config.yaml
d_expert: 32
normalize_top_k: false
routed_scale: 1.0
norm: "layernorm"
tie_word_embeddings: true
Below are experts of layer 5 (counted from 0) of a mixture-of-experts language model. Rows are named router (the router's row for the expert), gate (a neuron's input weights, with its number), up (a neuron's input weights, with its number), down (a neuron's output weights, with its number) and show model dimensions 0-191. Each number is 128 + 32 x the weight over its row's rms, rounded and kept within 0 to 255. Numbers have three digits each.
After each expert's rows: "comes before" lists some tokens at least twice as common just after its tokens as in all text; "comes after" lists some tokens at least twice as common just before its tokens as in all text. This comes from a sample of Wikipedia text that the model never trained on. Tokens count by the router's weight.

# expert 13
router:105187147105148099149125112097118133111154120154097158074082172165103123175111159082095133122045143130083114114093100160111152189135111131117109184137105144156180160113118149102149092115131171084102077058158095125159139141122163128189148147151148065138146125109172162130080043145159107137121111141133129102170130099107173139141137081097123111154116107092139102071107108115170207154068115109073086120185153156112145083071166190146135111142102176137122158107140151152095171113212159114058041135123137213131088141135130107146173133141154121131165147112131121106110129114144130146
gate1:109126135107123124175111072172112150115098105150145123095094119180140126131082096133074117104085098147096105100133112137153084210170097133204117121116102122110113133094093165157173154167139111141108202106171117091171175144132145111170185208124110145150137122101140089191131148215127181107079106131096150083093148163184094088149150059124140140127111110142066184097128098128149183114083156141117160156162080122136162129165119144124107096113076195134067122093120116159154118089121183102161116120114098106116129114153075146183170096173158206126090107116123111163138114098128138114
up1:103125218130174135151107136137150125144124078179168106142117128182164187112114093164167168071144067108099092114133141135104153152142056201154175117133088140150120130086086155107137186166102120071100121122132074121067123172097126111073136146142116143086143115082097111128144160103174118159122101138087179115074101121123113139126111035155082160183156159128097132049100089125126128096128154111106129172147157111136176161154076108129169104139086183143187148067112157183151109107116123108141132108148119132155097127195075173108142147170083148179110136115127149171094130134130122100
down1:084116102173135185116126167101130132098115089178127097092118158177139128152107109139112145141146170165170092148146205098142137157112148104081169121112099118049193086113147106183086103169116151163161094150118077145127096161157129123139105109138087145132105096141129112134118122107135204115113155114089129168116049126184154072129114148068105089117107171083140130136180136134085063080162109095202142103081118174096153106134127103143103140123159136155172139119196087143146148174101168088110142182211100102083090129045160143163101114119088134112125145148136181121175131110101125126
comes before: " |", "|", ")", " 0", " °", " 1"
comes after: " |", "|", " 0", " 1", " 2", " ("

# expert 38
router:096160116090049087132147167090119123084171114119164086169136132136090173131141121066088108075144160144100150142177094167116130041094085131132113141120098058162150187096125084113119144108158149106120125099131178122162147096190124109127143138151130172082133134101119079077103156152141100089104110170191133156069116116153100188145148101116139131181121106170112114056165145106104136152091152095179124155147152185106104102213127136125151106165086162167066166122099137127146133103169101130132062123130117130121133162163121072166127198122177179117156111093161162158091090142142131155
gate0:115160076162155168093131129134116122134186125131142119159195190133127150187121141175155168132106160157099171084142078146116121167197095113169137143105175113138119180081132142119147150117139109166089186143092115084100144136109171071117160104154126170174119128115080093089129147081197132105100110102184144127114148110141128202093047094148104087094145154134168146122098111097084154139119178063195136080125140131063135166107131059066138109129101101189085167101128135126134089100093097137110089101133176128148149150140127104118153100124097210127131137122142134077081117135127136187
up0:143193178121121090179126092100126154134103153125123147132080121106097067076093145035060082136178099133137120132129118115136095089118168178118142161109105164100151107184114160140123094121151121135167059135205127183127118119155082158140096117110131126100125098156128114217114098128086107170188146180135111110089123138134166081254167112130094132146119109108140125137155113078123151129093110099037118185120138187158108100189126154170104130137152146077144115174079139100149179113086161154177126120135130128130134121111120129143092115151123103145148119105143089134152112089099078103
down0:128138076073198158156163141097090123114121114135126155143155126139179112130066132095111147165134108125154122117183127187119108132086163184120091157046164172118123122127102114172100101138141094136155127127099100135084117080111138167156116139175110114136111177124110152058117159155057140149089122122112216071117158135137104144149069112145146062139132183091158179152123106130121135121100185116071107115092116135165153171115105123057104170145171130134078103170144132146173108163139123073086071109159147127194125111182150165105190097210093113113154136132113132091127194106107106134
comes before: ":", " /", ")", "W", "N", "′"
comes after: "-", ":", "W", " •", "N", " ("

# expert 76
router:077137120105096139140105143122119125159118137174109190131046140203083129137137127156109113184053128078120108126091075143070130111162113120137110133211137133141178147140120141122167094152191189111188143079137172109167118134144072134123094103146140138149137086103129174096124121167136118149068098103108118183169164064138144141110118040129172151137160059108125149097096116130155074135168094055096157146087148134141171167165160173144170115120082138145118123137085099085130141129148139106069133160173115120141078154154154110131163080119185164112133089117158163152119067132117146109
gate0:192117156136112141085145116035152132127110089083192102157116158140058155163152142147163156127138137140135107167147163164131166095076132145091157156099116150133105147161136176118116111174126131192125156094151180174127171074078176161091117082135071145097068169128098131101115158081088135078117121133179112185088110169157137136144158089191128085156093105141119175066175156102105108154089165101153105082122123146118159135171058148100154079178133097098098129140166155090151099162140158154159072116164127043108145118157159126136134125110143093086113123116138121132093100145138108187
up0:149131105127147156157145123195107100121121202142104125155122126131154103106168169110130145127140123117148159108108157104159103183202118103145126103136149130172158148110074053098176107106109143111142121189073090103133089168154052174184148161129121148152107129133097134200101098222168154146153124100104121123119100075138108088080083200112116116145172100116150126193088126174177123047192091117102132166110119098108121139109188080135118137108104102099081086114102127197119091145119071096121127131119129160123137103133121157129072121131126178167093112163173136072147180145141104104
down0:095150200144108112127137144070140149138087080191121197103140115143131136112126152103115202117093181125159121171095127120133157142140111121143094153124092163094166177092148103153153154099094080162112063104117133130106163102202130163112136122149100186104100037201154131137092122165148135093134133083125096137179088109120147090111125098190132096108153163145091139167068142101106158192151094096170129112130167107166160142106110146140082104157097129092125143097128088107132138126085131168106101096135096140128171101195133084163122146051108155098131183088193067167110160122100124177
comes before: " |", ";", "th", " States", " /", "R"
comes after: " |", "|", ";", ":", " United", " /"

# expert 26
router:125160152093114096126186173118144133134125121091159113135060143131076099105141150091100116090037172091070146101141039144094145158148067088121131161080179142192141173123168125084100190122115166102164128074120139098147150083172095091098199153161155121146100122115120088135088082138175122074137103108169109151160129088137127182147108105170139077132107120101148196157186091095111134150156107145072119171176129167158142141142104144189168123140120098158121136127109113097128153155187167133100065189126099174163145110146139073152155099162152148170145110149127115106121098128119144128
gate0:185092158151113128113130166065069127170120126136106159139136204121194138108149167106137094115150098079124112105154093167118165173113125106163180120127072050123079092071136150088157085184157157108110098123169125142109168140104146086096189124153128092092115081149078094134117177103118159149120078151116114129106116100138090130118161116176083089101108153157152051161128122115171095121125157073153099143177173145162104113158125074131152173126126087153117149116121118094092089180104134120183056103136097178092130093153105090176114102117088173175135143185142080136159113175123162142
up0:113075118093140172149128127027092104112165087098105200138152171116184153135092162079130103141106143149169114121140123131130170150142090157132167144102159092093088118108111098080165150106170145101118090129187137111065122161097156103177152133168099134099134145155106131154151107189103151099077112162106090166093126115147086166117081085202148074120177191158132116149188155172107089079117142116080118128139171112192068146138154097171099129100123162139150097121118144114087153165062194109124160118109128130128153104161146075103163084127136120152136103158140112099138085058157162086
down0:167169135125154140119162151061120153122133112111098128123123102187207127167113106131157134136105159087139118097055166220155108106119103169146083169123163135116144162131138088104094169109153144108115072160124128082107105129130147049128109107127128167088104160135136097133119125147104138174109137165127073102103080160191120125105150132073093115179134113107074119108095149129159151118153110130125049084173170167125146146114167089138138083165142171169150068117166103170127149195079104164103059129128062137133081142108159130178084138178091084112174148115071143122141117098169187160
comes before: " |", ")", "/", " mi", "km", "8"
comes after: " |", "/", " ", " 0", "N", " 1"

# expert 43
router:153164162175164137135081127124142123066058167114099108140163134093143105107130104169169198151159152178170133122166154131158135138159171115146115109177083093075080152109149097082126162108143104145085125133146125173146103083062153139181113105109150122182172134128174127098176138130166161131118169098104118164165084149136109165162174125114111104098130160106056094190137125168155112130176153132176129144127141153160082074144127087123114075095125134100134138172162120073152154086112097178117141079162122092090098038121151150108133135064071088112129124125125140117173049093141066127
gate2:113136121127144164122095081113075136114093158178150122109100079111093130113121166075190157125082167158123124085080164127118147146128115076067159137080163172178161120145093114079158170123138127107099205157162104119120197139123096124120115098121126069122152127111159155081164105093142118134097119075165150109085070108094122126123148157152121124100174160192061156162152179130124145142096142156117091112173117122142178140112142111136056082110183142128106059134117049123171139099094211135099139144121157134063099105159073130170109172153114080163139139109107162130168169107172164106
up2:138124109100092100109163115100147129145170076116128134114124158192112194147112144148094098136182058182136114206166174118091106132159108149137135159150104093104128166169142118066092058153183139135133109163128124087095056179136144139127135151111116189113145107130108146126140158185128124096149100146074069177084139184157129173141149083102213113138096108096146101120112145094094159101133117055129131133163136158119064107124149171114179149125065126135134145100172156124082075128115132097165058105099099153133125170121160095177108093125129137158099103192135107063174154141091134105
down2:142091116143109224173097160164113048108139097131092096063112114143080100097136167082108142094158132148123189105143142138140107168075111094118138179102174164112110156157108130175183125161101094113170149094151121184117139071129145117120092140144133105062096151085125095147120187084138165149082092094109152097149196130098069072134087133144109139108157115146132163184120117164125105155094098182137058140076086167137120147136107148139090141112132154100124142104093059143170135122046154145172185159125126152101131124161120177142147174176179166114106119151125120129153164112154177129
comes before: " of", " in", " to", " for", " was", " on"
comes after: " a", " the", " an", " his", " The", " first"

# expert 8
router:137201137115100071110116105088095139085132091166145144157102149198046155134120156117102180136094189089127165103061077176145152100094125085137116143165162153140157177171091105089173106120148151112152105058140132149125105170141128088160166169187167085119121065097185151162101120168123105128065145118154131155134141102083170187040126100135132103182185089124115084055129144106150157144109108157094085108136165127075110094170173140126095159112100142154098116079153110118133157102111154136135119178104124146133103141126117078115160139131173135110129139083176107144128070127138142109
gate0:175181123129152135098142141170124162162161058150143084150149148150123140113102131124128151095156139124187147162203112174093166151094113114097096165089111106152128109121129155129102138092139096220123087075087151087129169137109187119109157170120129139125061133122116089100089149103147057184101140160173098101128114203102142103133072131153123096178082151127136128112136114060160160146165122111144111040147157160084078101184146094159101208109104084120199152136128158142170134158136096138091117108120162113123087102099140138128086107142145138126167107082110064161178156113086106108
up0:142128114160132087141125161145164107180138142120159115116122080086140168111110147052114097138153108102174183156145103114138139134110125126123126111128123170147072181119138189154140159194112177110075149108146178174115053110080102113107102141074077115122097107091129115099141092103138085085185068100100083151139055086182166154164112080125155092136122196133087134120133141162124111139176179094131075121098139178119139158139110093120150056094105187129101193169117155162124083118161145117145144117146158107192141134161129076140178128104152110133138153053144123167124146163067120181
down0:133165131143145178123130142147097174167136115104119167053161128151111123214122161110152139109205150118070152133110086119148153130148115102092124153064187142159076127063076159148115067156116150102106156102100148139140135110141147163101175112152152156121111097109101132113105138149053182162147144136136097113177141120103111164089148165100126121084057100115143132097145098104160092158140112130111100057092121072135110142086156123057122088139158101183182153145137118171129154119154142130064160076140107099139077117236085151151124146139140126186122093154094092149133145110198121169
comes before: " |", ":", ")", ";", " (", "("
comes after: " |", "-", " (", "|", ";", " –"

# expert 47
router:092157152124149108130109140082151135107089114136112161088085063130097154155132191104131101081103107106115137102192112112137114146090083199137098174147176078175149176109136090175103208129077130068147141128137096155175154092093140106172126138116151130111112149105124072164161053138125083097124115137153111082174180143141097152113085127076073175170145079078170164089108107086136113145105135134095082175117150079140180157175162165136117125174139178110110160113091130159141152114137137115081099125083162125169094169132112095209156108140137135132080183101083129142131137098172156105
gate1:123108130120133110100138149071113117089132137118195114143128170153104069126129201085129132128075143105145123138122151108099117070165107168135126252102106143145131139091121163138114168137159179165136151128158105183105163142105072080151162110121118132152148084092154125050111124133110053119101174135166139176134116145145125119138105138099127135181130092157126099070105177120130133184092141136147058161098108154104101145111099142081145135108101156111195190186106129148080142071164098121114136158092098120184155082177136116136121069146222175125150125199112143142106130149141168117
up1:108095147132106180112120112102092135161166146181157159090129142133182071159136178179154147095093093152095122109158109081181167124185130163156202113102115134153127064123096114136162128068150129123110162128131122113094137118142092068133109156135129142138103112106093151108151190138206094154123182124142149169031101126083125121109108124161152140186107135042118175076114098103166155098074175143086153164147086108099088142146147119138104116130058132153120092126149194175123131160110137139115102133085193102213101108126147133103138110128099146111142096071101147147119060127112176123
down1:156110108141112173100150109217138118139199091105117184140110113167098105138143108112128147163126160114151091149114107109143082082116060161129099125185163119114153140084147104085095087115114175206117051200097129141139075125185165136176127137142113145058126136148167081184137119077140170146113069131126096134130123134187167055131095135137150175071135083111159099093177075089110116094144105153161143120062105133161145173160118140116119133141157136151186099162125129149134125107125148140117124165121093120041140143023143123121130139105161140105103096157108126156125133088129165155
comes before: " ", " 0", " 1", " 2", " 3", " 4"
comes after: " ", "\n", " 1", " 2", " 0", " 3"

# expert 44
router:138193144094084092104181144135185119142118091167138129148104104078112150127200108115130145100094155129083087122068120115095133090123105134123135183085128145137140154111165115214188192168097090115191137113128128157132145212067127123115105154135094139127153171114178142148150076151090107116086133117170162133113104142145090064135192061067083118159162148151122113067180151140098143132133129200094171175115181102098118160121077127129168097111073146151075158144128111120154107169076112115166059157148124083145139149154106124177141098147087132153141117123120111119127164135164114097
gate0:092099210123088116115127091087095131104116208137105079091100103125138146220047164102107119149107103165107133077140111069095174087163103147131134116165120175077133137118126117168118125116144151117192108109195083101156105109192136078150106135109091157102121138137158149139145110144156153073097131119124131063141127156175104130149100141172142066097119163081163121156132070141136140159150142128101145110159205113107153149106157191104113134128153147114180172094104180090122172143149097082154130053110112079132100102085117111166135142133120139098164101055146106126158131118167096185
up0:113111146150098141160121066093102166141162185098158071118069140147151182196081152045141133128161125150150171063112146055122178085153108131149156148169156137081107125066128108171116110126145134123166092151169123120115076108111178113086103159092140154106090098099134158188167118116147124087094124117114119083062114142126090089164064113133133099113108080127176143160166069104163097116089119123094099096138177122122133162159135171139113150133153145129143158159146192101157173124135124118144112088107136171156134117057128115134152126158117161136158110064158025100138129106199147139
down0:159133072084193111141104082168098091114166133135047183180169142112223139076169120130176141128113069080171118150161166142132119170100120186156118129160179111161134077105159135154097119104119084176086186131111113100148152129088072141175146129203115098108123156116137128156129152140077135130138145176120109133144140121087188129143097141100153211152140114203087127159158160122135048138136085074123140175141106122171080127137093125142105094136157126128135064089088121157140127136080121124117112119129101160109169118139073137099118132101120109116122110148091188091151103123061149122
comes before: "-", "\n", "|", "=", "==", "The"
comes after: "\n", " =", ")", "==", " ==", "="

# expert 51
router:181130126099086173115172093140165109149117139134080158171116108129174142168183114191113117107155138136145125139117127077154108178106100076161146141129122101147146095096167070125168074148146084149176099183104059144156135110119077100090098144091096143135098154190084171142149163180126190106153088088131096152155102114129157100080108079118159180141081141141096090129129114082114108172168109173116200112128104136108110172087118116165174155098127124134101136112136102150078085173155122117179123153080138098057170120118137146075158136123110156161113121155085190043134172141168143085
gate0:172060107158098139151086111185132115170134094139121158102116174113123146106108216080102104128119110115082150167122119099104166122173086079088138181093102107162126168120106129111094131098145178120069157088123153114110137134123099129130196133133182133167113128131147104129067191106157075100123122132130061141133143151141073129144121124066112099141081143163148159138167101133147099098122068083081092151108086123146138141123144198109198124144189132118117164144166085108094092141101162139080090186102084186173119128092109096158194105128099167146177208101168141114145084124099117136
up0:115121148122118143169106144092188161122134106199144044089095099155078097144125120152175145124134156157109149177100103147148103134146116206099097097150124180120149088142121068106140105124070121144189127144188099153116114164143167145141098096176115144107101162161116111134163068148173141141084124163096139166140135136112156160114124101106138109075151182128141200086081114154089188160096143132100158094143162178080094083108113112148102199186081107165123120139058168188106113115094107151101100056144175112152141119144104112146078088125169105139119064109117121147147115132172106182
down0:149095166119162172131151086124178110098090166120146113136109111166162146118121102133105076108122144061201110084168144102144120086120177077110174176077156121114076092149110109127130138145132164095185134159102091091147066158097126162141145171127086073087159120090178066158154152173154196151119156146064101061099133113167156097135138145170124138121191105123122132128079090144103123085129178088149112123158138215104157192132119097135113115169117165120208103172065122135137100138146126136131116127136128155105094115097087126133090092124075175108103170131135141134203100154116148162
comes before: "\n", "|", "-", "==", "The", "==="
comes after: "\n", ".", "==", "===", " ==", " ==="

# expert 18
router:182096098122104118124104090095064121113080175148140134130182138140126082084146114194124206163111129121187131132096167163164132056126189134138127108137090105120094150120119133085145161141130145188116129129163181113136123155139122131143185165173115166137112125152090148164101146165147119165194169138145118156145104087193110138102150134115093088135165149108096115119090146175159109167142097107158084108135113140128135103135194086141140102144083133151141098166168140122049125131095060144068146079163146092090158099129108110069104089045117129115177150069169165162109060119089093092
gate1:190134123178070149136140168152106149122129153128169138088190097121145174096155094101125141141132063167135128184086106120165154153075085166137125148114153162198091068142155201108126184132124130223134100134118137090147065122101131101184102132113103194073118158045059124075083093115131102152135128167088129122111076126152137140119098137142148114120132102117135111103053136127148118129152107095088101089162136068068036135102126116141088099162174137114144100120106137130136116163110143112086100104123114117168124153112180106147145181089125119180180135085139157116113141150163152150
up1:132094081186086124090099147168182134158107049141205147127117103135150129129181124167113186127139088162153088107129093227065124103057108157152058141117098115118102074140143107189118174117101137207091135130102131106086099087112167137157146131114084181132114147158120129083150143113171113195121131110153066157113147149113147114174090123143109129142095147140130107107152124199136138119117143109115140118144129102110081127102173168157122146130151119122140099137170168063116183156087070131119102175064145138227121153113154094149129066102083127114127144108126172143098129136112128127
down1:112144169114095139060119129135098137121136170114072108164194093110162211138111118127125169111161197123115116128170168146168120110141114096147063140187123115192117134103088167114094121171101126116154082098096168069091122218151046145083079130161169166109118133100152168129126145108132129101143121139108078087139109131147119095114119140108163075139126136166096164088146121088088106152158105111154135165149079117106137135122157069098196109135185149164092158179097120164049182150161146142105125102144163112084112153095104143106106145123122151119165080076170183135139170129140160076
comes before: " of", ",", ".", " in", " and", " for"
comes after: " his", " a", " the", " her", "s", " first"

# expert 53
router:166126114147134093113120106088126125125080154122092089160149083155134073109091131068122177194163127121128115138168126102165170089128173088167091085109088113125114126148115139120133138114155096196106143131128177153102134159174119132161153145138146139221171076153098150103128128114125119132185178125152094106118069080114180159129188107131152096113089154090091068139138147139118120161110142050195064161156129154080134051145126095171158129146136125146124145142160096099123117166127057181127123054129110105103174097144118119123135190051099121163170127077132156115194087120151121125
gate2:127091124086136124140103164143124150105114093131120151130142149108085165146101099161104093037179117087154144149209129149109173142091106155118127153139118066124129057094113166153113135087177149139120154137157117144139074126094094185082173086133117173145084091114070151082089084128122095123131113145141116133071104083151120213041128123140132121204120096113140098162137135142118087098089070090146122152154115181146120154109167177089119124128106148140152089153167163135203141146146105149100177162127162145117061110120170159115142142181142131133141158088141142171183201103081089141
up2:149159105179101113111144092098138113159089164099161122110128125162093091147132134121124174166057135155105128083090080081142053143172140102099132092118153160124114135202144099129135110106130106124134132123086122093139176096151172085184067162117133081104132124080165075129114177101166167133085163102129124107166220140123138039173162101120146067121135157140119127110123135153194166139151197171144133140110172116121138132153145074190121107146113120094126203069115120126066085124123160133166095100153085101106175137170142161181163104100080097131109145165142122089108104162160172138
down2:171083182132123158174149149118135141191144115108127136152103171104108105148163160146120104147105085151177133185098092109108075184170143132157133078141137116111151080156160120162154097136097145157120160101119101098151102127068125126116088159177115132106146115063129140158181136115144143057150130064056127134093117102106197103146091133162148164150113015138133109120117148177094183108189148128145111074122137124126158124080157133074040208087112171083112104097108069213156106136154139128150126095135141135146082131119117102135093110174138132151111124185138108101136093123160102130
comes before: " of", ".", ",", " and", " in", "s"
comes after: " the", " a", " The", " his", " their", " two"

# expert 1
router:156192149104113150120173158102157134086137155078120169130072114103112087139110099122119110079090099098096153101083145079082141139136099154079130096119186143130148175113146138124114121114122192143166140150117126091145113070121130113126124153191150174108115080076165158162107090186110111191078126102118112142184222086141148152048124117135153127162116107121156093108143112103081056160099150089093125160149101073131148167136155173167100077144163111168189150106117170163112111195133114155122099150119114167129120136128094071149098062179200122150171122168115145149112090113167129118
gate0:138134180157078161142078067120104100129106177116084136109111076139153106155174125089130142124106153130166116056107086156113122131147115103104152123124152130125138103130158156165137091085159147135231175210104134114091118103059132135065191113096104190097153139116122147133096106145088097098095109134123168106138133101065141111140113133150187115099099145221119110116080114126111118102152098147117136096122203133071140106125135127080094125176128120074150116135134126165101144122084133187165145123124117105183087166198122114192179106163172197109165116166106175100142141143112149095
up0:140109094110132098129173173144172136145154068114188138117146129108102170093066109126149102134139102106116127192158174117120113136124121159155107157110087099133134130171077108109125177156120144144057057081142104174129200130176145128196093157137095059140113130127138094121150131106150185165126154141128103150146099169155073144081139119127097109117137104081098134098202135152174144139096166122143096198162039132167170152124095131207143150111168153172090147166073099114158112141144150094129128131167151110127178113055145117065093167107105094130073132089109101174133117073133130154
down0:109105157125105105162112108146150115170132195086113135168123144108135147119109115152146104185194139162097152159115128143094099119157128138149100155089086129183085173152154122143061118068107155083160088169079124102178100106165124171146122099121130085147119100112144160141095115116192111129092103104141152180154146080153161124137074166099096144128092164132105144128126158177074078122127060161117048122160218156083148121128106118098134083188124136151116104132056131125100110150070145108135125123138154142079143140144206069148142149202169164135036158141129139099167156128112086115
comes before: " |", " 0", " 2", ";", "present", " 1"
comes after: " |", " 4", " 2", " 3", " 6", " 5"

# expert 32
router:084164096079102091145156157101143134149146100109144117174073062130083142198166162124108113179136083114091108074108111158081127115126063202157120113098130109169138151124170149123159178137155193101149112096090127090136168094164084103072117195151120154088159094077149105139147069140167159101124129117114120108141208115090089178128134088158181153076179110127134176117138108107127104133109130125082146174160180172154098163147103181061132112138185131164070131106087132134125126127127134118102150128155096140161085174139123108167149096170090121155168124135138199114172125108123155171
gate0:113181165181146188118154136162158137137089217201114081147152095149084153116062160079122146153144146159180146085102157120133103185109111114076081121108145146071106128128112146082160127159185115137124136100148133137112159144092143170148127136155154118153110104105118164134154120163060131100127118098152190095137097129094151090155120128151082159098164151100121147144119088118200222151076123183138099154121143080140163083139142143101120126144128088098135119179130124148093147064081118171112125095151194125126132143083138131132089190117177099205082108128126048098168108133123112142
up0:166076101107128090152108136126174119133189086069147121094108119124156118176234110167131066127111096155126075151180089125162134088119172143193144111120107152144134122154157075196133133112100166149132126160095149157132148102128098126128149102090089131129122095139168101147119142103169158141138126150131094102100142112180075088193125086103138129143109111145113141132136172174099060072206168127131129093120109134100115211116105090153116150142122118150119084060097152151160182181194096083151128144083074115107166141179121146127172041114086151057131141128143139130123149102114128142
down0:111154165207124178162086075132153147112064147197133090143123112128102100083135144132064143105160054110165170154179129149114095120171139095145121127142114114107094121139143108123145149121098133096100140116114141103160134140129060108151109119132157080143110165119159132156142133102131119088113175179158159078129128112145189103097097129112143153075091114129133151122152152132178148141131119107139126095038179155190088115132131125072084135165094078089104081146123136077067123115127120199107116110168179149174087093196143164112116185144152130149038098136150068093152158165179136176
comes before: " |", "th", ";", " June", ")", " May"
comes after: " |", "|", ":", ";", " on", "N"

# expert 25
router:095145099135084115130152174113170123089151096124156139136088146086096156116138129108105068091180139162114180151128112182085132065126116169099133179130065066140214181120087141098097147061159109141108086116146162157120120129117141075095085161110136202124137113138154163122118131128097087094071098161170143169088154109165159144112133104039135078195147134137101118073189100094118147097134161157085148177146204105109091141181132124115105104156081169143087130147111130144187093114113123118191117142158147080149135167138166086149107130124127112119134109107134157183099132154167085111
gate0:156132126091100123165114097156103142136148093186140136109093161118134137168153086187113113103147084106124172107157133100083170107148120105170168135073178129100123117150170203099130152138116084122134078168160146144128117141173125116129175157142087134132093121157102184137061155100134105154102102150092146138189161076036142109087104093138101086133140145099109071058166089121149051182074196087132148158160166063119164167073129088123140151058130140159142115151141128159109096177156101121101094137152132102147127177127161166106123130137203112147111174111114086111096113173142082142
up0:102144125140182118071130114154218135116101184084130050166114144087134139035080137080100107150099163107104089054121103110104124100109137168122113114192102113135065124122108066153130107140187143089141127100157170109119134130107138178146099136116127112087114102067215100127140084147097133128204142116183119101137118157163135142167159136155136140145115141159141138133138174150131127083210079108105162122124134185124181155194127120146123139171167135093098111173118201079135098104130107123122141137098122142134187074133129100139149175123092090120197092094100133161117149143131129154
down0:075129136129127167137096109089172119191142125184154160129170159141126180134157118177162169140119086162091098208133142096153126144160108124182120128134112141128146098130154125152179119120086131047188150093181128132106133141144122117076095033080094096134096108118156135144163066152067129097146118111183117152158105079161151085161137126115077086156134125113080081160074129127124123176158125193113135141106136109098115075077140117123106110100066154070105157100210136170131106132132132127113124156135133153101142122162143098109173186103163061143070156152131081073134171149145101103
comes before: "-", "\n", ":", "|", "=", " Animal"
comes after: "\n", ":", ")", "-", " Class", " Kingdom"

# expert 36
router:108115157113172106111089170100086146102147177153094152093086107102095147186074130082100107090125160120082118151137069120135153204150109130100124123150186121092159136135134113088165100145087106115191183118157137072101133100083109116082128134109160119108095148124088148159103156144187105098108127119136094127142157056145111156162098065141153145140081095119144163117084082079141144156158107183094153184089161143114140133179185176123095099117171120127122152127171180099115103101097153121096100134101149166128061163120155056144139116170143213143071226136143150141171132130138148120
gate1:098124065128161142125117156131087128145153153133096087119137253134116129180107176104118074157154110159109117129111175120063129093130131073088156168173086213152120131172207141136126112072169099151133117103112142180109154151153119134085123145140151162167143137142102157111123186101105100117165087099114182121124127086184137142151129168130175185158130162118157141114157128113061101159118072137180126188048126099193119091122132163097115113117120064085103138188117073160060121101142128111165089154116087145163116098130100119105139121144109119105137119167092122103134121174119101105
up1:162168179162111110132099161107182123108127086184144113125137079120131105094134070199083167124148110114108164145117070135150115128179115118176140136074146036174149142067090098151088084162150187089118133091155137050122112106116149104155128097118133114171134100105119138112107125069167139131160130165189094138163143134118160124140133081092104088117155088160097076151130123132178165146095155151125098057196140169123148093132113116200114144155112178179106107068152159069155163067169113171062129157163127107080131139152136096118137125112121144121153131107139120126108118121087142207
down1:141127096104109122132177141129122125126058138079088140122098155104141135101103161174235143108168137087119139139069093143082104107137156137136084148119133121084079077147124116146116105052079095157130126135139154113133120184139097120124170151111123081100114116149136166164126065150169091186085140137113101102168152080126086235158143085180108154130129113096147078118063111131116184087188173095224129128149103149115136108149098126133086128139115146179158132125147098179115120155107125170105059163115111133114124115104146137145092177129071138152171158184160122085096147135160144174
comes before: "\n", " ", " 0", " —", " 1", " 2"
comes after: " ", " 0", " —", " 1", " 2", " 3"

# expert 46
router:122083144100180093117123137077102127117150119168119166117104107188151120158117149116056118139080140127089076119071084101149113117180133169123093143202169127213149138153089147130168165138127148086167117132086153108156155141162142106107133101186100126164157154123151153100131132171155099111105124116103083111185107101151151147123137119168137157142070066178139074175105099109156056151155077118132125205166156111165107150152113184124141112136048123154115144103154138114092154113163079114046137131071085131140088130130137073183135148128165177146167110089162184156121138104141114076
gate0:142188092114173116118145113059129129163108095157149167097149135083171104143104182177175137100157061146183161128109076124144104117081171171075178126134137149115158132157086154161139119100084080182116179136090184101112134063120104168139099144080115215124110101079095198108140111156120108189182104128078152154074092108139103103083100110112095136179070135110131161164101166137114127118091118127091178122194134085126081121167125089158101124091135115195093080169161136152119139102156150137146113173112110110095143132149169131118063105129089118141116138116124125111141097149162107079
up0:161158091099167128146134125026105121118133103081179119177126161126126122137154215179145112108120085155157169164084124113113128125118146138100110112155100109121112134156110151155142096143100079128127168107122178121112133118060096152145120099133111165075102103090131222150122144169160055143143175181118131125079107112127111110102068144097161099136104100134128169181063101100118110141053216100089134108146111094134115128135149148156105131099137093123120084104197211182145127131142121127176137089063152109103116168137077124101095096119074158095146112140143122140072097153188148108
down0:113135099074082095105160142018150167124098082110143134123084151113149184130132161150162106107132107138126098128080102146132160185099126143103105102129214157145090171109101102133187088154150144124133091108102099126215111086074095112139146154142147106101089142129146118110109155112140080144135153123158083117130124116181144149083130086137142140152077156096156189165136107078128132102061109113097182111141137151153094124125127096170143141138117078142131132166195109170124129166209097189095116030178164137118165139153124135179144084170112080185154089115114128127154173119166148127
comes before: " |", ";", "|", ":", " 1", " Lemmon"
comes after: " |", "|", " the", ";", ":", "==="